Weights of a small mixture-of-experts language model, trained from scratch on English Wikipedia.
Size: 12 layers, 124M parameters.
Training: 532M tokens, 4062 steps.
Below are experts of layer 2 (counted from 0) of a mixture-of-experts language model. Rows are named router (the router's row for the expert) and show model dimensions 0-223. Each number is 500 + 40 x the weight over its row's rms, rounded and kept within 0 to 999. Numbers have three digits each.
After each expert's rows: a language model's description of what the expert responds to; "mostly gets" lists some tokens that are sent to it at least half of the time. This comes from a sample of Wikipedia text that the model never trained on.

# expert 10
router:520549489468510509455459476455437417458537493504508454418483508451450494445415440500525474533554468496440484472432529507510506454491449529467562466540505496456444608491543476462522527516523520540399403421456490526517496507518484523485505510576533515493526552538543442489556487494496457517476489590555495549516433542555445441444500449512496509465491470465516534452498462518570483510457506516521430478469555511480485452431512558537484495519428526467478517501470544494494591570562450466529465519481515530534513549474488498474523414529532521418476495403504459545486545513495507537478531495424456473552573506465471534545486536433490469519474504450517489471526445476490526506547
What it handles: Football clubs, leagues. Football club and league words like League, Cup, Premier, debut, Academy, plus Thai-script and place-name pieces in sports tables.
mostly gets: "ุ", "น", " Liga", " UEFA", " MF", "ส"

# expert 5
router:532466506477535485524437535508445496536508470523517464440492423448510521494465479535540497511536470446518564436470442490437472551525483487518467477521455504438492503491488460459549519467498551537464490423491519575553533535541518517541525496553530505541527520515519529492513461504463429459472498546534493515536582459561417484428487556514573481481506441532537503433515486496540486519515491519528481485461495488469502440418474502474532516540446532489507507552429532529567562524563428433515513525547539538512517507488512531536466453513549444468523490407500450570450577481547419486430521474503474495490523449467580459577471578465523424491493478498502493425433460563518538497540
What it handles: Determiners. Articles and possessive determiners starting noun phrases, mostly "the" after of, in, to or a comma, also his, its, this.
mostly gets: " the", " The", "The", " this", " his", " these"

# expert 11
router:517481527473513459470492499480461468434571438478489494443480456438515498431460466573509550510577471499479474466503474483466475492459460488512577481511475528495455514497472484491485518478534555612472480481498526536518486488543485524533571472533519596482505555463508432465469417488448485493470510537575500518525543548537474480453513520489514474492502513559570436466528542495527498595589455553555444485478511483502471401463478505539498525515445521456516482523472517530520499535512470434540515494500511524535530495462535498457526463528505461417473537484477416506440560453509490490427479491447422450515514447469564519558420561432548411486488484509509457435493469499505517454511
What it handles: Sentence and cell ends. Table cell separators | and sentence-ending periods, including "). and ".", plus ISBN in citations and table rows.
mostly gets: ").", "\".", ".\"", "!", " ISBN", "|---|---|"

# expert 8
router:532509486485481477486453486459481487496520435480491495458474491465479473481542441467503474581531457462475520484512509468463467479454488472504547527529490474490456563468487460519490541469476565492422447466472567526531445506535499532464511485564521545500527519503512504464550468514450458490504504574529529516545463523551452533537473460508537504480530474510512561428491462492553494484469446505549473444459529508444434409429450485528534498500442546477467517520492520531534548539532493395478539477501446522522488550427477532483509419547507507516535464462553484539466575432557425578475548541464481477573586479477499516563436532499510426473426402476522487430466461485513542492520
What it handles: Taxonomy and science words. Word pieces in species descriptions and scientific text: species, -idae, -ensis, "formal" in "formally described", localities, involved.
mostly gets: " species", " Phyl", "Species", "idae", "ensis", "inomial"

# expert 0
router:541478553461534479522453447548447508459579458490520464449499446484495480452449460544491501519534525482453507398451457482479469544515477535533507512535465476418476565487524525507517551519524594578469472499441601572541513505494464512473522479533478493478531578534549502477479485489451462458469532564557554516521509524493473486477447512466554471511491464516533478408479507497551482522514485521514468537485576502454474475414508544491474516567497477451495474550487483580583565530545433432474486467529507512557520548462510548484522441495522433465478493411530461491441605496474464484493447489501445456535528447475513529580490583414509444473487479452506561479501457521532531475504
What it handles: Digits in years/numbers. Single digit tokens inside years, dates and numbers, mostly the first digits after a space or parenthesis, such as 1|9|70, 2|0|15.
mostly gets: "1", "2", "9", "3", "4", "0"

# expert 6
router:487528509433488450460497468461453540467550501510498441404473484449520447500452474538489484496513510477461493519497498494510449468456467507468543525552436521467441495453523523524432541472487543578458446453415605540525500491538456504505547488533532543478467540520483521528549510523462413491478521595545480505511538517555502525468511460451502538529499502485498514456547506559542475538557454497493519485490554482491535438451462478504533458606485486510507487476393497533517539522568501401504538488485456548586576551420470512463486439507541486459514469475524442594428515478512415492403530539462464492517564462453490491567503516426529450495501489497449478490500452485520478499466
What it handles: Common nouns, heads. Common nouns right after the or a, often in war, building, transport or project contexts, e.g. building, attack, move, community.
mostly gets: " building", " aircraft", " military", " design", " research", " engine"

# expert 9
router:536512493445510537510479514490433467471542476474471501470486429421493530465459509546523475550562452433440531453500524493461432467467476512496549451501443496424454578518487497548544545461535550556469493483469543582545517492512484516531524528580517535515474524525530458444504532562513391440439435534559520540557516458528475480513451520504492498486506470483554477400546526552528525501546485514539447482464548458493494471454446527533528498530453500522536466529474533496545555569538476445553562525566462542553531543476483554451467489492506464451444511454493432523463546488462442501475459486507428450505522445479552483549486575399520453492439488488438525502478433499557493504469
What it handles: Prefix word pieces. Word-initial prefix pieces like re, de, con, dis, ex, e.g. re-ctor, re-venue, re-mixed, often in engineering or company text.
mostly gets: " re", " Re", " de", " con", " dis", " ex"

# expert 3
router:517492498416476479446452473494464471506567457485438470486487482478474487486419461516546559501506472436467554497434473439447431520502461499550462522524475479462463554446460432490500524424562548539481512433482529560525527451550483503526519455534472524462523550547579467527471483515437415492528547524607515500594504517559467523470494474543556447526564489526528460478541573491543555527528465553551479480430571511476517512433497544518493507523442495500430473495437505555502552498539447498569531531539486526574539577476507531459497490513592477518464520424544491513422617499520417519432530502455460463502540488447532443544529532439476449481495511467492511488494475469494514465477
What it handles: Subject pronouns, list hyphens. Subject pronouns and auxiliaries opening biographical clauses, like she, He, also, was, plus hyphens starting name-list items.
mostly gets: " he", " also", " they", " He", " she", " him"

# expert 2
router:538566423483496500538476508511454522501557456576513453433431436441496503460468466491489493564485483519419540410465511447496456452495466497506519528578470501474464519480534490494538523515560505516478413467418513553496485418573516564521458509484535566542505490490502530459530447473494462527487523585547558464508451579496483448472546511512487488531562490548487453391563558456574508505454485496527432499432541469436400428487440465535498510569462505511465460499501505510541515585517453479550501502533520503479479608480527551473509490500507493488519521414507442585488571429497475488479452487458443495490496468510553451566518567450513434526535466469495474425481459522526539512544
What it handles: Media names, units, capitals. Capital initials and name pieces in music, radio and sports-broadcast text, units like km and pm, and list-item hyphens such as "- Owner".
mostly gets: " km", "GB", " bass", " pm", "km", " Georgia"

# expert 4
router:546473527447515490499515529477431483497522493449533444474476445434481535497504437538497502513503457460478499469493459488441476518521473545557506494547522542417432502513521504493553506486559540570438529459431566548548505501533431494527544503519546517500517537515501437447481470530447452424489520525524518478550550489526483466473466481447536510561510486578560474443494499521537486533486513503513493472440559468478458424483474502469520486521465549506502482508468542507543544508573499405527493500546496506566498592476495551496489466464510463517453498480522435546407588416507453521451520489505417457512589462471545541509465579500475424552442477465497513439495477533485553501573
What it handles: Spaces, math, headings. Bare spaces and opening parentheses before numbers, LaTeX pieces like $, _{, ^{, and the closing = of section headings.
mostly gets: " =", " $", "_{", "$", "{", "_"

# expert 7
router:475431498490438528464498533482435549493551462543545502400473472435538514484500444494527518551534489529479542529424456506474474500412414506533496478549493574474465538513449489567538569496488558516411487494517480545489565436509499459562510475524452541522537528541514520418537513515454445556384491558581528592556446535548457527473448552495497457466503411594515509456510497525514546570518477499531482485413540453493492460417492553502469540504479459521479554504477515534526515500523454515572530529510504522536496537450561474469491460551463465433525551497475501527452477440507504447456490474425459429477574516397558458515466537498546469474461434561499514493463441479481566452549
What it handles: Prepositions, colons. Prepositions and linking words after verbs, especially in sports and career text, e.g. with, by, against, via, plus infobox colons.
mostly gets: " with", " by", " between", " against", " including", " over"